config.toml
n_layer = 9
d_model = 256
n_experts = 64
experts_per_token = 4
d_expert = 160
d_shared_expert = 0
activation = "swiglu"
moe_layers = [0, 1, 2, 3, 4, 5, 6, 7, 8]
router_score = "softmax"
normalize_top_k = false
routed_scale = 4.0
balance_loss = 0.0195
balance_bias = false
init_std_router = 0.00992
lr_router = 0.00315
n_head = 8
n_kv_head = 1
head_dim = 64
vocab_size = 10117
norm = "rmsnorm"
norm_place = "pre"
norm_eps = 1e-05
positions = "rope"
rope_base = 10000.0
rope_fraction = 1.0
qk_norm = true
attn_scale = 0.125
tie_embeddings = false
parallel_block = false
init = "uniform"
init_std_qkv = 0.0312
init_std_o = 0.0
init_std_up = 0.0312
init_std_down = 0.0
optimizer = "soap_variant"
lr = 0.00507
beta1 = 0.95
beta2 = 0.99
weight_decay = 0.069
lr_head = 0.00946
grad_clip = 2.0
warmup_steps = 118
schedule = "wsd"
decay_fraction = 0.573
decay_shape = "pow"
final_lr_fraction = 0.0
batch_tokens = 262144
seq_len = 1024
doc_mask = false
train_tokens = 883100000
steps = 3369
dataset = "wikipedia_en"
Below are experts of layer 6 (counted from 0) of a mixture-of-experts language model. Rows are named router (the router's row for the expert), gate (a neuron's input weights, with its number), up (a neuron's input weights, with its number) and show model dimensions 0-255. Each number is 128 + 32 x the weight over its row's rms, rounded and kept within 0 to 255. Numbers have three digits each.
Before each expert's rows: a language model's description of what the expert responds to. This comes from a sample of Wikipedia text that the model never trained on.

# expert 60
Description: Words in census demographics and table header rows, e.g. Asian, Pacific Islander, Votes, %, Venue, Scientific classification, census.
router:089123101075167170112150154148125114155068131057187115175128068167144078159113094198143167126170134111165172147126119153110121118176129163055178150134136118115118084144139130125185173141106083112107146107171155127161099164167187122132194153136135142138137166087098124114107189110145173093128144121136083176155119109119100104156108158117096137107127126150166137087135144146135112109154149153121101094182107187128146115124111111168164113093084145117096171179136098107132182074130072101150102127133116169104154141104145067168141136087141138125123120072089087163128113111206154167156120099087108103164151117103107115119136096078077205155068080153123083086113129108159134155144142159113049152146158147139072071085138102193146109079124099052178074172103188134128136105131091
gate0:169091136174139157139077089184150103188104156074132119200080133140120130065109111118099098127162077158069141099171137145118202186091145138195112120070111178086165128125167142117038153144121120102155186125167078193152171094113130144151146121153122120098157122139150063181111161119148120086120096106076158133156077128127122127136145177130112139131152168115130117104142163064123120157107151131097068134126094106114135162144107109169176095126170150080099152114138128121080106169093096148132132148157151109070167114075102092145124167123086112112167148104120098144136133078129134123167159058122138096117181145114190125163120108142128186183178116093170083066156145047129112115133125146119127119075155193099095091083125180145101191142116143170145179136128105134109173141098127
up0:177108145093106140131157148113199096096077124127122131149107141110098160074123160113074097101201090180123136113140134130134180139073158145122115088101092087124140125137166097153105166111141112095125142159183105127100077079172155156139180126145084074084144125134128111182072095065161160135111100121088135164142092116085111119184167176121083100143135172098124105115133157124109121144134136135133083092196132060128196182119095187148156113093133164130148144164171161142146079155057093073102133179146155139182179153099115099129119125126068137118134126142110083068132110103127078149131114126148130156101164140108153115084151079130169189154107124102168083054109137077161123150175128183149162143101049100181117080163097147135135142144140156129166127122140131176148174097064192

# expert 34
Description: Quantifiers and negatives like all, other, most, some, no, not, and abbreviation No. in rankings, references, squadron numbers.
router:135080139092133105124157168179138162130142153068164110154171125179114131079144153093144105146162189091129150148159135068077148137077161114108122181053143136123069136152125110138145148097162149143128094129110108167125165170146105131141129118168129130136130156207108087105092204114145091112143126120149135113103164145157149109133188191101084180109103157178133083144167173083112123112155106106142073161103046181133081150085121104126118122099158105088111115098123094147191137062115103102148153117143122150105178142133117126108150082122136115142121154151114168137158127170129128148105158065135052113138144093162135133175083112092112202120121064177166108108138097168179135115030178117154144139194165124174111114116125140164129175156123137139128090168100061152103172113080206
gate0:095138163137158079149164130065076100173131173137112080107133128112182104126115150106139088078197126112126095177130065169169110140125107139120092093143152166173076139084173110136140110118116105078124163123095131130120082129150147185101116127175115108111130153122096091126149125121069121091169115143174215130125138109121086157112161101148075154128167107119210129105111155103165110098072182125088136133090098089171069087122126104173141127113093138133137059124153164106152131100163137113086152107070221154103132164127085143147069129140052172102124114084106166075076197119081088100129150098131112106134075148158169098140116164187166152117129131081117115133148142120148084209095129196118127186145136057149112116139171116189158109091106123145112143156115091140132124147140150
up0:091115131102105109093161163110071152119120132141167069089090086122110111129125101097106139147111126167054089147098099070165132119099121054088102106152160039115153107123163097160120091151161121103118166141147104115101193139125111167161155073151128133161067109121125077165157109102033125097145148056089186121105125123111131136138111149209134113093061138119118170133131186198125099150135198130088130118118081136123119135125104123111096120111086063146137140127084144125100178149119174162109161094117090206111125151069121161085103079095136207084135149141135099102122155078097138145150098137154136171071098183166119144192157167164146109113103145176114114098109113136124135111126105108165092089123104057109128137134102125097096085159082129092131167095087112132097065140160141

# expert 44
Description: Abstract or general nouns and their plural or -ation endings after a determiner, such as work, life, research, operations, efforts.
router:089124194146120184110148118089103154159098070066147101202063133156110222128104097112116144115094131127173166154113103177128115102184153174157179115158106147153140129152104106124151073123091117091103122079146124074138097154129179171166105101100118158081128114169128065071109123082177086105185154160153106134114136186190130143141095067127099124170131088132162165123108158135099156101146138157097119109167093130141081132084097126121168128076095107133157112157122093154183148084156133210122095116172133084134138163130106147118101145181176129130116133107077199114156135145142142060190173127141154104182166167134131101116086098105091154116117108155219149132073139146143110113127098171120064087120133154097148109089177138083167120147121117141109166138105146161105148162152166
gate0:130154160155115143139097084125144136123129094114145169107120145156133117108077150096149162140133080174138113154136136199143100130157189101111169171157181158155120170138143174082149154137162135144090075117148108090109160143155158148163110143143062114081176133135118172165145130119075097104128124084118177079128162141120104114107130109119154133109047171121150156097123070149178135080125088128083113147105102098141128134080137071077079155179149087081100211125163120163125146140107134157136143152162157091097162145095215154123157144123078101050105117085153125154221119107130060075093132149102150113144121176125063145106179093186083133166129113139128130146095115098134166084102085089094100124162129116113111130132156105121115103075224120206119167164066102103130093104109140
up0:197143176132164152168160117050180132069158172184081141152096161127091192116143108113152117175075148134096077071156139121096137138130121118155120130139095121152150144080168112142154175148068102137163155161087056147083077087121133092107102146114134182157117106160194149102137110123215145142143121135145138160119124134118149166112115144147122131129065150109164104136088162176105065139101158167142096109111159151155157135095099118179118074147140091142193104123100132144153088125111091063168090110178090181102165133132069161166092162106112099169144161150141164148086133167154155130127103145129121134154103185127169114097133161124130144164160081119159121082159101137052115069150141147120098099141169098145157114071149161142162181134079111085072136162103178158149092147203115

# expert 53
Description: Middle and ending pieces of common nouns, such as surve-ill-ance, ret-ract-able, capital-ism, and nouns like contract, water, staff, service.
router:159146126179142147076159170187092117119158122108082081109159090129154120115044095121094078095091181196112121095072116149135120068190184112118190134127167131106103119141162127054195154121101164128187152129134130138123151156061121162095152124113094184146069092120093101125127117134163087134130137128114155134052132172085121088100131106113120104110124169135181175097094157118125084136152132156085156066136142139119100154111152119171131146161159141191119139142172098104113119098092179107142138163120115089143069197165156123139156138175091118152175155103109180080144135072079115111118136162149142123136165111058155101101146123125120164171106175070146096112156145076102112165165147200146094115141098191127165085188182152094118119115091114127128149131138176113180158138128150
gate0:107153106117187147085153120153110127204165119138127127096127163076131110083126156148094102091166113117160089189122131138103175088178119165117129148091115161134169121090173086139153101148124158131126166135183114071146128124103133144170127179103113129145151068155144067108122130163136133106151153197130187093150092170070109103086077119102073117111187125107130151087133141067121087166169175118074162096159095124134112170149120135133165109113140143138151121173182117183091148068146128172137140130139209138139141094161113104113147136137104142084149089162131095052181092133110139122080168166152124094102107151099139093124112137132153175049112136186101146102133113143136076083128176187097130096156129176132187142085141106156120127188063170181052140171149095164129130181075108
up0:128153140150045089147122145126141066134152107200147104097135068126142130153165069122078157127076163174120134047138177106124149136128135101143110151080198079153116117143067070135168103126135193129075131114102176113065081122134119146134117037112164075115123117110111164131071134138171140144103113167148137158142181102134108151151172129154125177117092144097105158133101170179099152157080135083103098148090173100081171112136129148134148195145060084099159201084124137136159127108059152084122115118156143121084124136111092142184066148151130112163097158100121113149089144148123124158125123093113127176092119085142094114133174119148100124177199106087140125145131127159102172118071157080166142143145120097144065120131180151092146109100136114091157115069133146080152123074155100

# expert 55
Description: Pipe characters dividing table cells in results, election and chart tables, plus semicolons and heading equals signs.
router:148112184139061143142123133101113124142123112102115098096105127105143103171100138158095112134135110094099169095180163109072084088148146127091085117105138054133136153101125109111112163102169170159074145159131129139169103117146181094152107098148152129168085118104052075103146153169156158148077080187160046170146156083111152164153137090171132100106107083150085113162097091143101094100170171130131095113194150095110153081131170163176136076091166178143142138109081176123165177147165103090148111134076135180105169130074143146165086177123154124152101144113153150124130157158144131064090152094114196144186083130067110191136179169152105145065156142110134174132096152141152165138077093150116091086155136146081149185159155167149152094138135136169085138098165147148133087132111098
gate0:080105125147122200139097113122166122090155169188143128100143084132092149055147124095099163137133134143141086131115142171123130143139174128141093191116167170070162166101107164147159087136141113171130098146127133165121140132160122095142227123104082109138145059132111147132143052113096137110106109136108094140111131152118088140108101152078184140128045159122131103085081117062130169065128097115061122131131142146129110103142113152178171092157117129204141133069052119126152170138117173173090158112086104115145124072154155112134094133126120114087170109129115131145101139093153080091119124129153128095091186185073177081145117173190116130140210097099159154140173187133135172159089143077049097140152112078131148124153115163094105147157121072157114138112131111086134172131084148
up0:119092101078108167018185133122128134101143116149118129137112067109060144093093115146074095143147109160100126123099083177069094138152118105124104118101177150101136136089111141186162053139126129108151122140134119162137163147132138098145148112096086080178199147124141168130167151116089197096169110171116116085141198128130101115092124205081158101117136131098149062120094155145068122084160137171112101118208153172191110083137154144186176147123135118151107097136105193143118140174099163128094108083133127112139183128147173136139145108144157166095148146110097173152117131118131093136159106090176137099093125121102156112209112123199109165111186096065169129147142091129128163128077164118076048108159134092148108156132120144098113169113137129137122142095111055100130145140113160

# expert 14
Description: Colons, pipes, slashes and bullets separating labels from values in infoboxes and tables, like "Time zone:", "Coordinates:", "Apps / (Gls)".
router:112142111167105142203086109131090108175131176071139082149134052161131119079138072196096206147168170097124121124206136072125146114090118108113128149105118146145055125162085134124143071134123099129038158075143134121202141097085111104131116163141114196164163085090080217115131149111153112114109120133137110136211111084136148134154074147139133159103127135153135113138106127115159086134118144125076141123110076137138166073116123111141145112109127165084108165167096130162066097076133102092118116079100076138088093107125127156156130141134063133119066098134167102119111141108136160101111126110124127095134075102109142135187134122092100127146173087172131114052099119106211129159133159116069132151044177140156110117182150142154092121118150134105132119138121179120113106102116094
gate0:168166091128149086145119091168143127093114142122127160173105121188168151156129100166092148098126148151160142102082134061086157154078134175095128159102102095152187085065093184084102129134142116135144159147124140081172160082188175135144107111195131108138107077139126157112095193164162066113168115212133175154100105100148149100140081162138137108132161111167157123133049105132143125153114135179071127107150138130158089166099085132097132143082160152077130208129058104113149096072126110131106113140136077099107089108133115155128142174152164079062116122213132154182097117147130148143135127127172099092147149109094096116104186156097169174078137157150117123104161109124096149098153131134115154051155168123116187122119123147097114122170127130115139184151159135096085087115071176
up0:128101134158178190111115145132099152172108111176149117104096092095103129159070133162186113173077112113099103121136139147166048105116105148152144148098146130134069158189129091140057182117143124157096070096137138214108108129112155146158149131126134146171148169135098091143160081132089147150127142101143057104129170144140103176126160107114144136107046123123126139101181186149065173185115128089184141048112160144153125146128175123200170126148074124155166087132166205120133111181143151139152126154091140156110160169154143080157145105121145140174149154111130115148098148125129116119161173137115115149159119108136171114120116085203095113135130125106119115136111188131151141160146072112091110133075055151156067126137084092120147080096095116094079115050093140147192157133155165

# expert 6
Description: Colons ending infobox field names and table pipe separators, e.g. Letterer:, Species:, Bore / stroke:, plus some verbs like was, by.
router:147101126209121098136159111144094124189150143074132092106150128112144166078125082148082139153123122104084150094121129066104136083106174098129115124141127124088117124140055111159087111109174142142089178120083116136182166112145094105230103151165142193167136105085105191069169142144172147158112125119134111156194129163162129151099065133135107123109106144159098144153083137102131111082123103134074150133131087149111072148137110074172137100122148153063165182153135180094099119101143082114125122110086145155118114122067151174143164128135105136161083149099138122091114187082132156059101128160130148061119080139133108190178150128134116187101164106177122150124099162116135152157152143132112148150058181174117144091178136133069138136186101081145148146134117069135096071166185108
gate0:136134137145156101137142137200116155125102085105097118131075124098141152167090207163135117193095171158089105143131090100148124115094172133101066171129130152172141100107153101200093166077155137173083079132099143131125128123162141129145123163132113143119105120175131160155169177172141106143130173099094150098096147105136133115137130138140036079134151171148138141091067085099105190106142101101174140184142110112119126088118134117154112120147131075120103139146147164156122149132123066130071155072168095081086126090064072106133125033203109123167139122093160065155098080106074153129162185135153117134134120212144097101142126087113131127130159118182153166192043098139159103168118144167135161194159118120122143120129164127145169169144112135122117138136104086096070102083139138
up0:091140155102157137160118048101137167103121144048113114143144072128180088134110116193176072187159149143118192142111167093136169149083099125088055172136119094102128126201121131104107147072191106212096156114112115135084104137138146095150111135124156109116131117163153115116145170177139100108097131139134161145054232074151160138109091073134096132100146149111180131133110087124085149171097103166080160154123084103068093103103144071105119141169090147156178110198093144167135136155135125074052078147172124104151178155122171156146157155118159125109067139115114128132093153147090175169125127155121175100131104133153130132146165101137144159111089138167116141099115115127128153111214159113154149164075159121125170083096083153170099130126092133109102145152112143153115146100131124

# expert 32
Description: Verb roots and word-middle stems that take -ed or -ing, such as took, set, use, play, and sp(ook)ed, st(rain)ed.
router:108176132148149189122066128091129144112099056073119134170111083057142147101197128140130158120128127191150174147156146133132148107177151104170194069148117164101111135092184098053151157212134152071123085164140139117099108157120177112115141175072143187109101143179086120129098132099193129157143143127096155165088128135090148107113149128134148143203148094124214167098085138126129193138128106102159159104152150111111154101098077139125118164129126095111103086095167093124109156105123148150101113161139096143128152142146147112154140161176129159162136089134169085133154132094125139193139145211151114139157187167085122069148091134175171082164124133137089153170137135098107103120115153133115161191088102119143178144104127103116113118092121105157116217156118148102157177167107177
gate0:149123143163146128092112166164144126093116132086090161129131153101144149161132110148103131098179105110073182117125115102123133072110095207136141057124174138087102142122128113126121097180144181103161151173132095111140105123102130085103141097152132199152135176132103143123165168153129054109089150171157110108129058169102097168138096113110094124146154136175119188102150183087162192121149109140141090121182088133102156122131146095137092141169100147126091126152159140178141138116055133127146132040043156139153113148182135125156107147142163111135116108161189158153142134080114098180092132141151128122081139126146101032181091140130064117096152099118106194112105079131132160132117110126130142130128084090080142131144131174151152083130102080152079095076074144161076177155105228
up0:114143189080100129132199097107100129126131096094115138097117095142124092112113132067120173157073221140120111138163108174107088190160169062129117180117098099167152135131124143118095132054114124119114089110142141173090084150140126112136122166060140101172102130151128135101101133147153137175111136122111169150133147126104111087097094154105149090157134104120130090169110121115114139138058111102126133104071105071084151184127116061138192074091145120100165209163089118160131139137154124087108138185190103123129131125094086170123099100073109149096110089041101091085078149070115185089151127128160151127153078118137125160141146092146161129183180158115171097173103194121098145132124105077103141145165157171119158181149162117098111167107085158108123176170190161127121099103129089

# expert 26
Description: Short codes and cells in dense tables and result strings: country codes, player positions, race-track abbreviations, WR/OR, tennis round codes like Q1.
router:138110105105116137181079124161117132140163140113087050128142105180141114067057110144147085164172138149081108112119148161100140088092153104135101195178112135143094139067141097093102155114181148105063071101162127090154064068106109110071129154083146101154108159171122138159126143148198115179147105158139101089137125092155153075111145129142172097088187184156154132137130161115147085101172135129158125115173148117162119170095139124154118085150189158123163137101100167153162141135113077088112074162156098140148209140178111161132157155110142120131066205148145121111093086143110115118121128103119133117164136127101135130120169090187122192149116093157155138101118168152183118149141181142163087106126154158077080062096143044141129196166110142132148107127099109109151110139060105
gate1:163143088092099057136121127109139117094127171138167123128132097158130148063133187091095124097174143135122123082057132153133123087145127143167106131117163134142146112120129077162085148152120065132175074135124121156144157163116106107142131106156208090148153066103144179145176139111094101130108166133154122146076162101117171225130143160068141173155120121114160051070127096131126128161150091139174105136129106074187146100083060147142129140112127175156145097072048199177116114115168185144102208123126128062119117114087131098130150130186095161160130119146189180151108171143138090108156099162130092088132111131156087113135173177122101128137177157120151069087164074146121064152112095161132083122114148141126152116114100131136119133182111130158097158136112091207135134127118153
up1:122111091116143088151065152095119076100104162114114143096160098101086105098104126147124194145167122085160141165114208160141143158072154145113144133111114108080174133051120116150113176172068103165205110157127117167095162117158130078116158110123181124162106139155138151106143202083111125133126157189143146222106112154071184171163157132114137147173120117126097166109169156151150094089130107156151132162094109081161182133111090146144126165007117196143131119059124146135141137107140105130137119069079138143124167141110097169129153176123121122140144095149152155101120173101100144127152125123140133101145178144163115125117223117136127169148093132177105115080126155163072118180135089156106119123171135134099110121132109139145092171171179150134182148129174099174191099151095110

# expert 19
Description: Determiners opening a noun phrase after prepositions or verbs, such as the, a, an, his, its, their.
router:172083172100123128124144133174093139170206179159179143183130107156127106070184145132150089141139187170162115170125151134136124183124091112125104169124074140089194113168119106157155113120167168138146098146125101130150110086136066135113136154147088145155062168151098079098157155122164144149145112119106125120150166188192124114123195104125099153065094104150156069123087122105085077180147131131086081143134119141138112105185162083173132084093146167107170156208106093128115176139112097147134130083171176143147126174164118147126130153088094104159138097149062113155150168187190058098162095110121099105187108086096152069157153122071094130117133120095071089123106121153145156141165127101105108116137103068142095205103131111103176129095126124156147106091081125147112119121126125
gate0:092121103165187126115183122123158167112080100127118168107134160136110152100144124140192090147169142116128156053096179119082098088177075177119140192152072140156119225110153126186143123146076071148177097148121156144109083130098119089094149150126124108079133131111109120135141110141183151132128129147106118101158126147140139099115216067153076114147161138086134133156136083142126113108133070089127143166116100086114175185156121126115162110180147139147156119147136130128144113158147128141096093152054135107109165145134139124160148122037140122139091085124057121134139119161131156186113116098102125116108178155139126162154109102170131089186168105065225113099174105133129088108155092088096092086150119146203171154132106150136114151194130148119090127180157111162122150072203115
up0:101088076105149119135110183170150157139075118087124146118122098094166119129094080150137120074115088141126128105163140110111126123171108174114142163135090126092097166150187114166154097144123129082139106154080117133074116152091145114140135147172220101108078147118138115136150152138160180143050112084144174121146150172133134135110132127156125081164131130088179186096048085152136080089168145131123145138118142110108092156143076120208157122159142132182180110176136119124130168125126145123107130134099148110113179148140148141153166125091161147179108103086125078111127107164180133157082139111184188159100190127183093179131147101091176112062147142129178069130124198131158118149120154170122119127090149100127133185170093194112079077114133147153144054211133157144133060094135083

# expert 0
Description: Single capitals and uppercase abbreviations in model names, codes and party labels, plus the hyphen after them, e.g. TR-808, MT-07, PA 435.
router:145115143075135126123195107156189152134118124119114083061062101174127155119096164118127113120069090128069129139098140175092152112104146087121122147139148115116155171102156121198118096054052158137100166116140121120139098130142119122215167111102107080131140196126166118110183144103157067119154126118151142134105152181219102161099094115134147083081103134141160175137124142144137093074156110125095128125139081157120053129101143115226122146167113096127162118166138089075139201155167124172093099148134133125141108204167129161100129092114141112135096153151095127138106150116114074087196134126099137132143090123169146152159138125191141177138176128145149066128077081172187111120131138169131153152140085196104113091155090102072174114134127157095156128127151112120109147118087160
gate1:141128161084149097114140121158145090157146197081129128149158078072155138126081135100131154119177135171119112089119098100140116098199094170051125108135162128117144086157132149126106101109091118135148150112184183064146099171159066110159147174115127126047058140119156078121145118156126139098120099133099207123116054062169165099104155144126158135081109115096104091177151135114152190171095143085085121135098160076141180102113121145174138139117115144173152189165139179184135128140141088123103118149099093125143127149109130208171085095188185088121114147138108158182129101128134152067111126108123135119182093130105154124157111100113140056152121132127186170094108111110209094184117149116118102170125158168160139099186125111133123108145125144121167101138172201154139160138146102
up1:126151133137120127168129153125109162098114015162112145117094199197150142030140085146153109146092099145159113169144190163101144138095115094219204117104115145118139162135104131117155149154174177177078120142116034151111124113096137135116128114119153165183142096114112190128108144080160160172100096122085132162099165154158123130111089131163092129144159121136106160052113071144158074142145139133134123135132122144080102197171145113129112087136134076090127089078135095108088108096083150124154133165144132140144135101147120091074135104092053175131141183093161078125136125145161145161117130150108082176094187139180131113135149113156085096079147127089139087167173148140105126078156057122122130073132143107144086150086093097120104117103153097103117128131109129073117099182139106

# expert 9
Description: Short word-initial pieces, often one capital or lowercase letter starting a name or word, such as Guns-m-oke, snow-m-elt, v-iaduct, St.
router:134080140098126175120191107169141162140112141153103207089122146123159142128119104109102102112147155148159077110137127166144098125129132141172114159112149093193088156098081163040109151173108109134162088140162101092119090161170097182133140099098106093099124129111174173135195118155090099067073123127109179128114160115097155100125133128125113199145072180072132155114147151112096126148110153075153136108189167132125137069092182151115128133097166116122151135154124196091113157142142122157112184152201120143138058167131091088071083139092182150129111149174079139090121115177104105115153096128091104098152153116142171101143121114160187157129082129178081113105125142082182111095125136144168150137096117037120117171135164119150170136081132071111136139124214138156146135156190155
gate1:087207082086136154131179160180107091108182116118163092117151056156152094091163148103110168089117124121156129116106132129147148162138116136144161168121129114145072120143166121215151129166139153118118088153101096119120141137105161116142135131185099086042154142174159045117174081125114135176106132214168115110196160119097146127140082072134109153108137133126113111120162073145109175119112140128125100129105158133165064141124129098132177139141184101130144173180145155136152142079099080174169127160111107095066162156129131098113100128115186134120216082142076158141099113079111166086104144136106090138131136108086121076085158110109111138123140123086151074119106122107122057135105119153119165165094106122163137104096196103168147121102229154132177127150147113147098159143153193
up1:156159133133106134097138158131088112212125126127169125188136121148141137111111137160116083136152133138113115138146092213186176136093122124107133177157101140103123133099127167161150130167100153154136132129159087115108150165178158132133151113158075114114120055105113086092119149112175129185079150095094121124064182109097104069160119090149128150092131106103102142123128142169153130170179154145148098098141128155155124144128121166083102077154148071105125157138191207101101143078094082160105149160102129116069075187093156163126153126110164173128131107099100123188104160173161142165068099164164077118086093100116107133125091082144138122136095104123097106068127196179183125141173078135075145136128044151118102121208183075101112193154125115117103104161137145198139120095144084

# expert 29
Description: Infobox and heading field names and values such as Phylum, Clade, Preceded, Language, film, album, often the first piece of the value after a colon.
router:071083107107167115193101080117128137109082107087084149096118091175138141137118100105177117138122158123155206171183101125141108142162119133161116167115135111173097097120134111091161143131091141105120140137131130066155093115096166172123148146062146168104196192111179146141121187140151095164138153169106099111074070103141123087118077158143154190122144125139209122113107199140072131116132160170144116176139123177117174104106147150115124188160149179142176142182137081116107149144060169119127101162160081108097099131178140137098127121142121136082086107123144140137119120140137192199111124150132067143175185108188140164147181081129130154148068191153130123137131168130125166156089133146101117155092185078130160182081096170147149130147139100093178178128175138106123171140133105
gate0:175145109095182083159096152123129150108192162156078092130146117137085106107110114111107113097136104128128123129171126149155109099134161177142134148112210117071138120118162127108148107126136074149161064127145151149135084138103150139174144145090170134131187113203161143158128137087112129166118139098116120081071180150151153138172085085127109187128141107041157097092151071154123127103090182074124110114139106071091186110125172136161126201109110075087124127163178158127164201112140141128139165168169108162124132115168147033162125122126088111152093155163083140095138124156146183143180125103166120141132153169140138135177159146179163104194096095166122108144111103105133159186123101129117194127095164141173110150050120108124167068136152121073159115155173136151159085086153104
up0:138107118104127122126091143155060092181162088113131141101187103152123157181136106062156146102135177138117138127126148203106181149137111176129064099156179095120173139172167124124113131103108118114127099140148134126112067102110147150143116080102107159177139090116059151121123115076184128085134156137075081124069112197121151168161140070100118141144118108129199114165165079119084091119155097111156132100121084108157138133109150098090086156091117129143128163180131137163129180110124128182113112117148156118159083157172088084125144133109143198105082136094172125063105147131107136126139089111154128109166191072174109076135128154158110105117166120127057121124171129153108095168157122183157129139090099154109158098102129152143160046112133103154178210117169118156014141089138122

# expert 37
Description: Capitalized nouns in names of institutions and offices such as University, Ministry, Army, Party, Secretary, plus common nouns like part, member, result.
router:063150171153107148146127075159105149153089054124157167148132082153154090107088135168070179116167111098147133077150084136096136155112159153103170136154093162107103100109105168100129167148123133184130142114157165122091123146165147152086127099181173114176101145100171134168090207122136146070159148149113061105144113156195080101153194143117108109117114151097106097141167105130192187139158107125130124182128147087126142101058123131208145102103085142087146119072169114164122134112091136130187079070178123177168133116149104088133164112170097106170174151078124078175142136125199131100128083088144140138130202142191141127124074151095115123132115106147201122106077129121158164197122099121174059112136157131162107143091142160115128116114106121111156126136115121153122177143130104
gate0:159178180093090189101144146156134178152131114167133103075135139113081077123146175158107097174125121158091172092135078130149137140164105099181192100114113088082139115168144130081137111143186155153232088115112085135143121113124188086129165118106088186116119133139137084090147103079177101143149154152082141108135117127139130128139135111144071108118107150133160085177127116104148177169129102105076143135166130106105122097063114096140158056162187121186081120134112133152164201098126125138141122116164149077105147115107135136124160127178141175170123166102121095127113163135178151105154115137179168110087134138106119111181139081073109098133194079186150207120094074133099143135125104080102153088163178105135121163114158137106177163165119144085131088111153081135168195187152130
up0:168190149155131085098183144124110155188105143193109117149100132101094168172110116099141128129153108143098121136063138125160102130093123119096153148165131108139155130163098133104106111155132160156170138133140166094148198115104177201079178112147144110129140144113195133173173181157099166083140134133122155153111107074125116122097105117135166131092108183131146181123137103084115115108142148145200186139185121132105098107074140142110080096165066160143038137129110156165090158122121137099109175134086121093132128151073137076057166101122092149110120158124147169148161206108094143165109156130152114140145115121131176138101142150150093092142161082129079128143130145194109176167115186152163125152156105135130083198137153175125165087134053159104139054037165141124106186111140158

# expert 59
Description: Clause-subject pronouns right before a verb (he, it, there, they, who) and opening or closing parentheses around dates or notes.
router:103121137126143146099086103095145118143140101126119112163096137132095117049094115091134187116172106117138147126093112193109136204104080116127137136134070170143137145094055181133151078108139068170031151072126136103152163122084133134163117161129115194153135108183152140104106120064136152094165131141121136118122144144130082156149136083146083125158119115120125170157125182118163105112164125187124094126103052112128110105115116159065162157101169094108135108173148104157122134062132107147098076102117208159132127164070117193106090114099180162119163073185173163153121133145163113091134095094094136152143127134096112172106109144057137128097133152114100159145164107142163142132102089127107029144168137124090045170166133160114113163211106135156119128096083120151165095143103131
gate0:118159167121118140112132149125108089134056086123149117099095078133113072076150090110181135128149077169109163058110157116059142126155086097105127168100104136119116146174132138066113156100171103088190153174158136101091192150148113161138100183113106143128124161139091177128138089125145094164159158124128103140091098097111099124129109128154130145117055086105130109156106121105118091123055135165131111066156098136099083141098129138133128150197195095137153165182128147114116093175134117155075194100096169111177113175116128073105129137127085106119126123117192163179087103082141146178123165145156076130124174128118084125080120115122082108154127141099123111105140152128143064167124136165138100175114106058162126125122147089155185145179115039136206147100098166190144183110178135
up0:136057070150138139112152104118172174121178095095138138143134156141162164098119172100062118046107156118152114113105112124162083059117142197135153091135103085111098097120131124144127087129102134089132098085147081189108074163115104103147179133119148148162161140133095115133121206133178145094176139105102182116166129137114159129119183105085139128126165156108128169124139190125190152135149124100084116195133194138124215119152158135145084110054135172113109096147125140090139129105141084124219168179096118169110158123162194138107158102102179102160141152159122092145128136123097141108141098164116182102100083201089177106179128097146142168099077139139173101164106122121141121066107129111125130112200114175109118131188142094097095143117116164102089143107156124089148143161144179

# expert 15
Description: Numeral tokens in dates, scores, coordinates and table cells, such as 27 December, December 3, race results, passing yards.
router:105172147102115158087144162047141120131170104155127121126127142110186190112135128135080158145147153138097141199096146129126151144106133094113141148164083132182133108128073124149155118179125187149114127096145111083157067137091062172212072144136115135144190140112150105162111163105086157154158108150138154124140095183174170154160169142086158129157112144123115076137069167125150150094101080074107104180133185112085086108115087155163081132094123070085161157124115130159171114164169175140129124100129190136122140135120102098073113122179138151166083144115103108135166115167106096095185102111126080127153093119169137107136150161035108100141159150096174122164132173196181133148147130173072146146094119173170147120133134160084149186134128124173133118083077092113148084090161182
gate0:031142159146121117101115081145124153085146147120133179147146154211157125148108145094149207127119127121114186122159158108102086088150138131127140168008091173111073113171160185158141176102072213137169125137116143121147099134140159063135104182119116100121128078107115131150131164147118114094125137111154083163109156134163123167130091128149062154130159164156084146122167092088119096098157092125108169129125050180107115156112131110145133151108141129120146083104176069120078192144161106174151150104163138126133139103154138129145117177099127132105105106107158147131105156139165138112090149117142129144126131102144106120166103104127105114123159093141174138191104176063174153225096139143098092111065154083125115162126120178111121138159139219156097134139145147060188132120165131
up0:148132094141146163170131148174157149116123046127158138107148124108109105156128091139188094157129125099125148165125107166071109149104099159109100153153155149134127086064114161106107084194182071137115134161107116163146129147098134182115155092159060175122112133071147111161113174092081096117139162103114182084124137145127105082104148110099149141099061116111161127159090106183189183134120174124092003134116158139168116123117176139188141129137109180159152141133133154060120075130142154088142074164112120108137122132129072134033099144152109128152154125123111131098096147083115084144105124158136165089179125145127157162149099119102156104128093138129143142105132126174110145102211123187135122125145154162125136091171107114177066149116122126070046059095156105181077139135149099

# expert 5
Description: The word the, and also a, an, his, its, their, after prepositions like of, in, to, especially before first, second or same.
router:094059163084121090145125134161058114122161125182154120195160103121130119141167130171132135139126127144141160124156151102141165124125114114098099176172117136079181134134117145161165142120143156135104101109142133143156070091137109117101154140210171152103121106152173092125148128131180158151127106119097086119094137148140085100140158129188137165057069125133100099148122090164170070138095108109079122108135095090125106155144188154148150059112183158140149168142089131108120117170046117170135112067145226140178113107145142135167159129086073121150093130107098112170091107143172077156152113124093095112087114103113118113138171044079073134164105104098116098100076144148103192162172164132116126100162087089093099155051096115097179165123130154114161073105098099160165106073120094
gate0:109090117079052141162123148123086107172142132089126155094135214063146122134130110127163176112184111087133077083072122071128111107121194185090141072140104097141103107124164125166156124142202108139131115087157097138162142127146156112155096106133157137116072153133115138118113123153196105148148115129117106105115123092081147135096121088093119132147166164182135101169054100123107064170202139091151126144157134175195143148119142197153108096141135101128114111108059095133120099073063116067127149128061172065123113067058104117128085120071087141091088128161167098144147127176069179120095173123099144142068103096119129134112131111091147094182166136165136105176170167104170148120155115142125123144147162171138144180119098095127123117149145160139119131167130158117106099186130132
up0:197171123165106165078159163176118155162096057156142084132157050121106169139128136108128110167079120111073109136109084120155087136114070143139100146124182132124098106122168155073051116190101087115105115166119114161111082111091143085099103121154145132119117094087120151103191188098114130177128132149137134095120136164134127125156152145135136158187152081111156093159127150172110138084107188084123075130068138123081155143190106117163092137124103173122151123112126137103161144173145097144133128125152087135108117116152151091231171139137114140156123193069085128194126132128170090140176086164138143118175180126112074150124147141109150093084179098143151110052089167164095153130038169115126141173122104152155162149143153130169118111117193084144075117151124113123185146116146145